config.yaml
n_layer: 10
d_model: 320
n_experts: 32
experts_per_token: 2
d_expert: 192
d_shared_expert: 192
activation: "cubed_relu"
moe_layers: [0, 1, 2, 3, 4, 5, 6, 7, 8, 9]
balance_loss: 0.00101
balance_bias: true
groups_per_token: 1
norm: "rmsnorm"
norm_eps: 1e-06
beta1: 0.93
train_tokens: 298600000
Below are experts of layer 3 (counted from 0) of a mixture-of-experts language model. Rows are named router (the router's row for the expert), up (a neuron's input weights, with its number) and show model dimensions 40-79. Each number is 128 + 32 x the weight over its row's rms, rounded and kept within 0 to 255. Numbers have three digits each.
Before each expert's rows: a language model's description of what the expert responds to. This comes from a sample of Wikipedia text that the model never trained on.

# expert 8
What it handles: Verbs after subjects. Main verbs and participles after a subject or was, e.g. served, went, decided, appears, remaining; also spaces before years in lists.
router:189139059143155140085084069092135079149146128106132165142121180099166066106146147129141078156124182137089172178096109147
up0:103153151128094121125137145135084143100098110088123108094122066088105135134112079120149148108110099130165143111228159111
up1:081128140139135094114201134086087101096111095145105051093056078167127145140107123118103148145140152044116136130208153101
up2:103211121156128108115144132140060114089113098082126111082084060103139173187114104094093159152129143156181085160188154139
up3:106095138167126134098157166156099109143116076138126078068133140101069142098132112166083129123124161200154122141113180110
up4:078196092120127153118148141145119170039170087161105116142166077132118156132168115059145140129114056132165120137179159076
up5:083088148119127078160157147175112114147062080182083075137149099132172165090149101092141110143120112111168114108123130085
up6:138147162136097149165187126122148113082091174085101104159198075142121131128160114164180136153098085130185136116120149120
up7:132130112177112128109202161180122124114103086160181110160148059193114173119107081117131166114132151095156116077162135076
up8:111185145104100121115153134099154154110089094163157074134075111167169111121141101142156175090128127128109117092166086116
up9:110111157085087184101164157162137143125153157204161137157161180145115101105164123161129053120117103094127089129110134136
up10:086149180118149069102171120087145098153106102118133132179139104166097133084128063162121125090126196111201128060108144161
up11:142135148178115146117128160145118134119160138122080134153162153129125112110146137126114095127124098093124158114149134113
up12:096136187166096147150166121166095134079145141200213158127136125164126164141080136101155129121177143096125169119103198195
up13:122128117078142113132178101138132147147071152133128148104068121119109127129126149089111140204157178106156114152137161118
up14:050168132073148113107096146135057110130110044117146149092124094134078103162135155076106148115169121125068122144112124198
up15:126109102137108110107114113134154128147129069140109166100117059122099133160141100116081137102154111150117027111121161069
up16:161115097113129109118144183125093132153092175175150109146108126107169124096105126126138160074116177136139065103142129055
up17:093159182126183076201155094146075129153146136100118088122114135128099111137084120128208161118105158074088143111162107161
up18:112159104186146099120190144128104174176132088142122043087115145110094189140114100114102122084107108123185133117186091133
up19:130116193118101138155197137133136169119140103167099108133102064164113160139084149147108202110107131083169087136126165092
up20:160093117195121093152158139163074093142137083171094119195051102107110157086142126080096179112104099138136160127116161138
up21:121126141205098158144108117140106098101083116128129155124135096138132200136144155157156164154115110135142143075150157122
up22:078079149076115131161194121091102140123135069114129096123137179128126175091084104085115117164060084075146096167126166176
up23:094148179103139095155134137159086163087141110104133140170153125151078168090117108153143144158106105124128162115144102077
up24:093091077140121136084161158161076148082111109093086119145132103121075132074159141150175157161150112122125165130210105161
up25:156182115136129105099186076165119154096120176127095097091119108118121122117135056164066158116152189168109096154191101128
up26:117124174137111074106143130210117129041101114163054183164144082114124085110128141093152145075085129132144145121162149163
up27:111119165140153078175229162164088164114159097158139078119131066162118164127095110125093154118095105073166094118149156072
up28:110125125161173093095185088126086119105133126130134040168190113167101173141153130054134176110099071063206108133150119169
up29:147150173110169142131119085112155103142118114156082096149137114157160134144114133148117102126121097132133188141122130145
up30:119155178111119133101155153191129143107106122148117121133161139131150176112050153139122138126118156067166135062171144123
up31:169085191159106065167189130172125165116156120126118107112125108135145165147102091122132161104156082143162090162142134148
up32:078103191167140124107218158070080138111128103158112089154055121127179168158106135136152142136095152123136105064098108179
up33:105151163164067127106144152148096152108111117174109113120082104153146126141144093097104132130163165081126146128145111164
up34:145078126141107118142087120133102135126118091158109132131147093146117180111177087118132208114164150121198109040110157099
up35:080168080145090086104186171192071171124089151122131136122101052136133113137088199151092145094199117119139096140137154122
up36:109109151112061141179135108172116189097097126115130127137116068126163206172115120098078123134139067121100172156101124100
up37:107102145139159111163189154137110195141176127154168090117153071142139182144182175154132150167129137116156097115124109080
up38:113158099138141096157103144132162192141085125194087104171130091125185118099189148110151198111093125159168071128121147186
up39:095142086132116112134171169123188177128130119169131072115121144153154150068109111115150204107119076067178141090090151152
up40:121170158084154119214156079092062128177148131164143086111123154124124120130160108147112191135133088088055105076132090150
up41:121127185155149149147211118163088169116131175089151149154109113101052124150117147175136137147128159154143111141135137121
up42:162117136062104153155139133116101075114059141097104136108019160152118115114096114160106118097158164191154139062157066131
up43:123138127177145201087134132154164152137126108163117109169190091128122191108094073089107174164134175121134086126161123101
up44:162133153119103135157216096124102207158155152127090123145155095141129123184098063096111188100113180086086140123150145086
up45:126137162164142131142121148179105124093107169172144102104148104140156147149120100130104123146169153115140108120183189119
up46:114116165132079144077185139141134144157188062157150144224113121177132153098084105115150159146131080083146118107151152114
up47:069134128135128080107124124160091137100145057132124066152144124114049135144098100110095069136159092123205131108147108088
up48:068130163122134144181131180104148156176121101192122088132102086165078181165129082118076161126149128106181099142131131145
up49:105086153156078112114200173179142117094133113172126129076164131144164210119138155110085142104116137078136103130142157072
up50:135159128114114153135175131142111127123164108186137078182135148141142200133152138124106140094123125116119120085092091097
up51:154074145171133117177117173184153159119106105153114069127175109142202174100172158095110108105105115172092150117154119127
up52:114141131125128111203204134100149155116122144159126148108120130128132101145130134140151167137102088067100121116092175099
up53:156148173151143125151136176109142127087127081162144146175148080165128121180138093085117116120159088122136106125079133129
up54:134119153120163167108131157081114149149132101113096114121131105198127181114125059089143162128105099119109161106126109117
up55:079110148142147146119187086159083117096133096123130107127151178136134182159146103085155121150149120126132143135126106059
up56:125115077151156149198142111116095126097116109064094145139162117129098160138161162127139090154175148123186120117159090181
up57:096108118144157160114148198159115160172104116159060096163096085219109140165129110124137116158171117155141062140096137087
up58:129127142087091148098090146134095161104138114161117147080106107198124109074172087131085157150154138113120159117184118180
up59:134107122116057141081130119137120071082085100137130085105090100117123183206076108136148129100156084159101174115165106102
up60:073179152156145124174100150121111117137126139164148073125115096170181121113116147141113176142109118119143114151127162101
up61:054123152186146132113172111117077103148123144150108170122134118094119128195079165098062127094135168150107128101174135150
up62:132136199134155137121147113172136139164103077115116076166109093155092097121058093119133130106079068119148088144125123160
up63:120149135136098106142157124111071123137138108146105140133129067201143184139114205127199125147098167153112124067165092110
up64:123145077084123111153220121154079163157129144205142064093140122164086082074151143111102124122141140092089159111178112144
up65:079131153105087064134187156120118122142076100155111082180142093205105141093116153097112150137157140114194215113149158129
up66:106107144167131183145195087164157109148103090138133131141110059106127148132056121151148113109088181122145124107160081129
up67:125154156079143149149136134164093126120135178142085164153134091104098054100126062120083090110190158125190126121120153130
up68:073082079107148130122195122206147155103100111194178117101168118159131187150135206150138129132113113113068104116151170109
up69:148152108136111156116152097161142204117129125123125138131145125185132117135091126176113146101127142116142125148113151174
up70:144125182094107167174169174137132144077069118119062127153129126139111165124057126111091103158151124118133147099160146138
up71:101145164100183162148135162117131137141162175105166139112096125124153062073128079117131157104154133155129092108174104148
up72:144113143126110061198155130158142127154133109120119164146081103094130120131118112189091133091191094176138128184151144141
up73:139082186073151088122180098137082155151141096092090125079143102154086202059150117130157115120081080097174133137205190068
up74:102154110128165113063130113141159143127174104120171124079127074106059169131206175185137112080134072085142119121119123101
up75:124133134140160156147200139116097173122090116134149116130174073124107125068083128132078123166154166134140070122114128143
up76:139158197100164092178163141103090132061109064172094132114119103107109147143117107084113154112100096057125109128134187114
up77:107159122107152116113116101145086189140153141108183075099123136161130159096116132184044140081169123161174107113130152107
up78:129103153093139134136154157139101182114096145122089096088108086151122105148074136087059112108166108111143127123147096150
up79:161139159124056177161111146091164095132115151125142097043148110175098162195123147182139056149165131110147088142074201156
up80:171158081105134142129142096127139065063155095107101140086102126152057154198078144070141099097144172071196133121111076090
up81:100150130107106135114136182188112153100126110144160125182126112123115118160140083127149150123096150127177176183133156085
up82:072118187139139163169246141086110175133172131157090105080132125133112169144094155091136134142093119109143128077089175066
up83:112115180164103113136130170110130115182126121104100113190128114108125086079067128116070192124133161047160137105123139109
up84:062115165188157123126161150110111139104080072111115148150162093125123090141096104136107162151106127083118093124157158096
up85:077150156103139120144181138165097160140131084166077076085183115128091185147128086140168182085127107139171111109172157093
up86:144142151103128087117154148168129134080093135164140108142128109105135179112130130117108153127107095090145092111127141099
up87:110104204111120112067194151137132116154170131123144146067147161156097148169175156146142088137093094103104144134162082122
up88:064104136108114032157163159133128107113128126164107110092118082120140159111137141110085101122145174090150101161105113145
up89:129098213139091152163139127157096160128146083149123048135111067115125132117086098099048150150123138114181121096189135085
up90:134099177151087090176191114149121122088115145113086118111061111100084126123080114125167118141141155115163119154119119184
up91:112129193094122131117182115144123114048110133170125098163141093141144115110124123105115139136106163090109091110109117119
up92:143115115125160118043125132146140212151124096119113113197138049167108146120148126135111075169198092122087105126147170169
up93:142104200135138106153171131144133162123083145181137146141153113128057147099096123184131098090130131120147087136114125106
up94:100130145175154118186173157113090109122123079117164133137137147133074121080124039078133192154096127116179106086153112124
up95:129152154099133137129112068113077137143140097153106186126122072117069164053064138080129136105129117140137147170091155159
up96:116075147111117095129131159135093142097127078143186143144169107107084116139098126148119184106035110137117142121167145140
up97:142128125158155083122168103172098119116097074126119102079177135085167160154108092130154144170064138052105107102144112087
up98:059068158165154100096210150168072150122084129165062132127153084144112133120081117078096116163148158137171151130135100132
up99:111091145095054151166140148159172118104115110139161112206137105129090111138137109174121133102097163175138124203094156156
up100:117133154146182141157149174143088095214123062126118080166100104101100105092073152093110066129137115126156130112198128173
up101:106146192115102134100156120170126210091117120204104113112116124154139057140135084121174138121133113130166095128150154170
up102:087123177156167130116182184140069177111138107123095098151107139156135088131133084156157156128116175117153108115100173079
up103:064164149108132043127156153148102131117116083150161104113141098200165153128126112151154128077155113078059129131138158117
up104:069196105144124148122202134156089144107127117133120080158167150130113124197106095139110185154120153121128104131151109142
up105:120140162138143135160133228127082141126080077167093089139192161078185193171129128103099113150095185144108113121140172121
up106:127102164136109150102130133116127107109123129128145113134161170089078121143089132128086143148107142104159137102146062083
up107:109135176141139124127054073148078157089123141168105098121195102122073117129117139137064131114133149150117136133145136055
up108:108109103168097083126215137185117163166149085122089139153138098161151135138177075104088129126153130075119073092170182154
up109:136116140097132099155156121116119175125148066157027110110163097113157178096099134173133157173142110157072120114085135152
up110:102125114092137057165131140116128111113129133149160076079131133138122164140127090120151155158143103156148098129129164135
up111:172102137122063087182214135152062194100131119143093073116127033099149138140072122047136157148093161092161094120196141121
up112:109111085156070086140135128144109184146147054164130123147137076113172155062102054097102132083137188110084109093141142060
up113:189053132158175173087180169131119118161121062140096101076105134175152151157079105113074125112127130142155127171164147088
up114:109167109086108103175157107142131135163138129162183139122076113106074126109116162130137048143136165195112119102149145075
up115:117133087156108104171141116150079138176109134170138147079174130147056185088115154113110140108082142082156064093086113138
up116:054132132094088163136169118136079178103157142102168141143164114189183176137095134164119090143096147145191111138155153158
up117:071163122130090110160127118113099177148100169134113023122172105152150135100096157089098154142129113077136126120111140175
up118:107153143108070124109133102129108132110111113149132114098144096183123171144134086108126107105185162124158121093186132143
up119:085094202096152118142158158152101142100091123128099111123109118191158175139108094141112147130132121122152120089185161133
up120:126077185169147140148167169164087175126120103107135173104090096126123156143135093022108179108130110134156125136097132207
up121:116099128145166109164195127192167153147101122110107128086131108143169094074106119104135119158164135085106091158102103133
up122:094157196152094107086161172119098154094130142163152111088084084124106123147148106112129106109108095122150117149134120142
up123:063119168165122105109184169164070160125100091164100088135139078171138130122174165106071170181117117085175112070163161121
up124:136069119152059098119104113151097146126101103171102087136129160080116060095137068110057157140101137061148125135092117153
up125:114141070138162110082158183115113144141112065134171079121163136162136136082140108077165067128139117154113164205149098091
up126:192076124133131145154152150088124179040141087108129132153118176118140193176179103146107128154073136135126118112128133087
up127:121108114137056128112158146103106171065157087130181112083112110173131215096135134139094092141124155138184157142137153075
up128:106095146153177132165148156115065168173138118123114100161144180181129140140103142108132135124092096135124100155145116158
up129:096170151086167148132147188113072154123120157095144105144158159143139159141107092151117146131177137173101073085129191137
up130:079091145103089126194110179175059129094124103147088121148151125158101098144113138157088121101144115076161130104188194116
up131:147119195136097119201181160128142149109108206093156100118145100103120205153088139153124143161135172067090115207118143077
up132:140116109095167116172146113201148194156104090113144131108118065104117144160093185132076128142167219148168131091126123116
up133:107117148113135131186161125133096200155106083148112110223164076148098147149169091093086191136104138074177091099151153066
up134:092177146095139130152134138096093130169098119137129093213158114126180076117090151183072144146094087112120090127192179073
up135:087109139123129097124148137137059095147179084162107102125112057114118148152159097113146119121134145090197142088183124053
up136:093151175158038159138099164182146203110190071184171117149121149163156096170143100124158165149172112154134070168136096105
up137:098096135153127073177158078127102127151111142120085103118114091170104157138124123121112150124152106107122111129144128118
up138:142107127119196143177160118127130124150090096189096183109137129129152114113140162119110163147162134052111119134143108078
up139:055172111140131101120152094153137088113117161117169099094156096171079080106185067129129121135126068149112142103074138143
up140:123049209150186126132129137079153139143164119087117108122134085113152180100187082137099122144092089109150094138137137116
up141:122129146146102186159134099124093188135115093140088077128134103132097092080167106105123141169140131108132112152193098130
up142:112119144116041124108136167145112161066108137138126095087138117102128127155120120105076108108141181107153082121139138123
up143:115200153134155154212152140123173127122035194156166152116113126179145149103103120113157165152110111086150184114152139140
up144:155125161073159132120148116210119153099123137166120073128154136143147178067116114126105140111088119127117088155143096171
up145:116121204147126166116120098094117133108137145189109073135152065165096202093124121144084158192117099140165116113122102052
up146:148117163097103117136147150175061151096169074085130118173176156180115161099101084113151145133132133080157120097162148113
up147:121088115122086111239167196136114160079099123142135159162148134161104130125176098042101160122113175128092134132134139112
up148:067052162152123114165115140183104148136099084158118101139131054140157109090110100147074164105097130113133158130164121155
up149:116148189082104122134094192170105162130099117124094107123155074094095195085113095119052174113114110173186126082140166130
up150:102118114080155126183165171157082172111128166137071140162144113133115160118106097112064142131153154104126134111185111140
up151:110161130130131113197167094156106139116107080113103071116190143155178124133141175124073128167147114140094129120096121052
up152:083085139172114118105170127133114149101051095097088121173066088163109158157101120166098142117133130117179108098143126115
up153:141139172199162139115127180097119176137136147119134052109109096151089137133150093155130141190109153161128148117165111066
up154:106106172147162126142166136125099116132153083117130112052073063150146118139055111120122151145089119082144110159153137193
up155:161147179149103144163149220126117117121129132115077102130175102150111136156165139098144170095190115140121138118163084155
up156:129085147157183122185100130155120109207070119080088093136103076095159102135115119128074132101058166103085086128167121139
up157:055118096149138083121203143121124150090140137075140159093119123180108180133145129109122133191102149070120142169142138130
up158:182148136153116145129145179140141161092075139109120138104110133090168152119063111114177135135144172079100097142131139114
up159:103149138136138126077194141070110194119119110144109126120160186148087168179139134128138111151198129091098094142092135147
up160:129113163114130097150206156142112147161090067141129094156168114133128207093155110101131178091123120067143088137151123117
up161:147061134088100120088119121146172100108106109127147103104120157195159122156118108073148206135115137156158078125170169101
up162:109144125114155148160145138187130129164050070135165112098196126119175185169158113140138094099123134172199111123109141145
up163:094127155120126171121177101136079133123095106135063075116135101134112144125067137101087192114121127093161091120161131128
up164:123167164139193181148164101113088150065111137173110093129120119110122184116139094100118150146168146112116094111153128100
up165:168120168091125129123168087163132155144048088110127112164130106172172117112119132132137105122128155078110115104102133071
up166:111101151146105096062136153187074128086132099152109118136181156095154121110147075091073130129115164130128130137138105121
up167:110168151148099110147149133152137147067149086141115114196120083151126115104088087225153181143146153119140158102124151131
up168:143098203108103133146182127154120132132156146086140170165119105163154150122087105106070102130144104141080139172101148101
up169:073154091117085180197154115172087031104132089135144110105095078104119170117103042163115156134110208071174129099109135106
up170:121173138142120105100134161077117138113098142148122147152166092121151109160094080144163150150187073123192124130145165091
up171:135102087110171171092146125175132158089143105135186136180130139143123164137126130138139096084154119158181157142077115134
up172:060126134136131202189180124179121146073126107130128129135160133151086139099109091089171201119117112160149179113179131090
up173:074146162156078123118171186143110131086138099090119131166130072162083124127118101133112070093166111087158103107139162164
up174:115112122151142114096174138133096114067165098173141116118143119156100150122153099123099126107111113085126159140189105116
up175:079146188138160146181255169143132145109159148155127119136092115138109161129115110138121102137056128084168128070107148060
up176:116192147093114099165182151169153130111136054169086077120169097096123154111072112082099143114118122103171159133168152151
up177:077148136187073126127202166133124106095087110161065153120120075120101127162110098152133116101160131142107068132153153130
up178:108118123194124096126149154110127154115124105146135122057145119146105172145099127110129111138127160131121153074150167140
up179:084031111145150142147144098086095147043140063166115129092147145141109120083105137120224184130124114142139141115113107129
up180:132175158117116125184164192151109166124127165172099113150117126192116134134152100090072131118119147112148132132182165120
up181:048114184144137148121202148146127123107154144166058115107137147190122165167141083118109127148112111108145110102173132113
up182:114125132086158104165128134114113143153127123124115134145178120147083149202105138127175156085137087109152134095148142110
up183:089117125158149134153164172178107157119136146106083129122108078141096110130213175138095156090136116127099125140158141097
up184:090082135146152115061198125124143131175120142140162114117152099137078152120143126131196112062133159124125135110114139160
up185:181097133172164088135156117136058168138160071130168089162130173164117183130166110140137155120123157139186142106200153086
up186:092083123148150143148109135191094122140147065143135139143122126021086106117144098157129116124127096076131112122150085121
up187:125123125095128177136114137132163159116112093149098079144126149219116216160076136125081157100124138111146126112118103083
up188:154178171124114124210201141132109162104109073155071131111093092124120117116106107115093156153147137138138116149127127074
up189:124119176129168112146174101150131157160074061124109087141123088108106163114122125105107144131105100096131182102174134097
up190:110156124148096168117083101192129173086217119159125131083128130104143185166122172087103148111156109118115097061105135107
up191:149114134145148160146139198121089122123113134181132131141127116093076116134096057123172115130085142204167090128100168093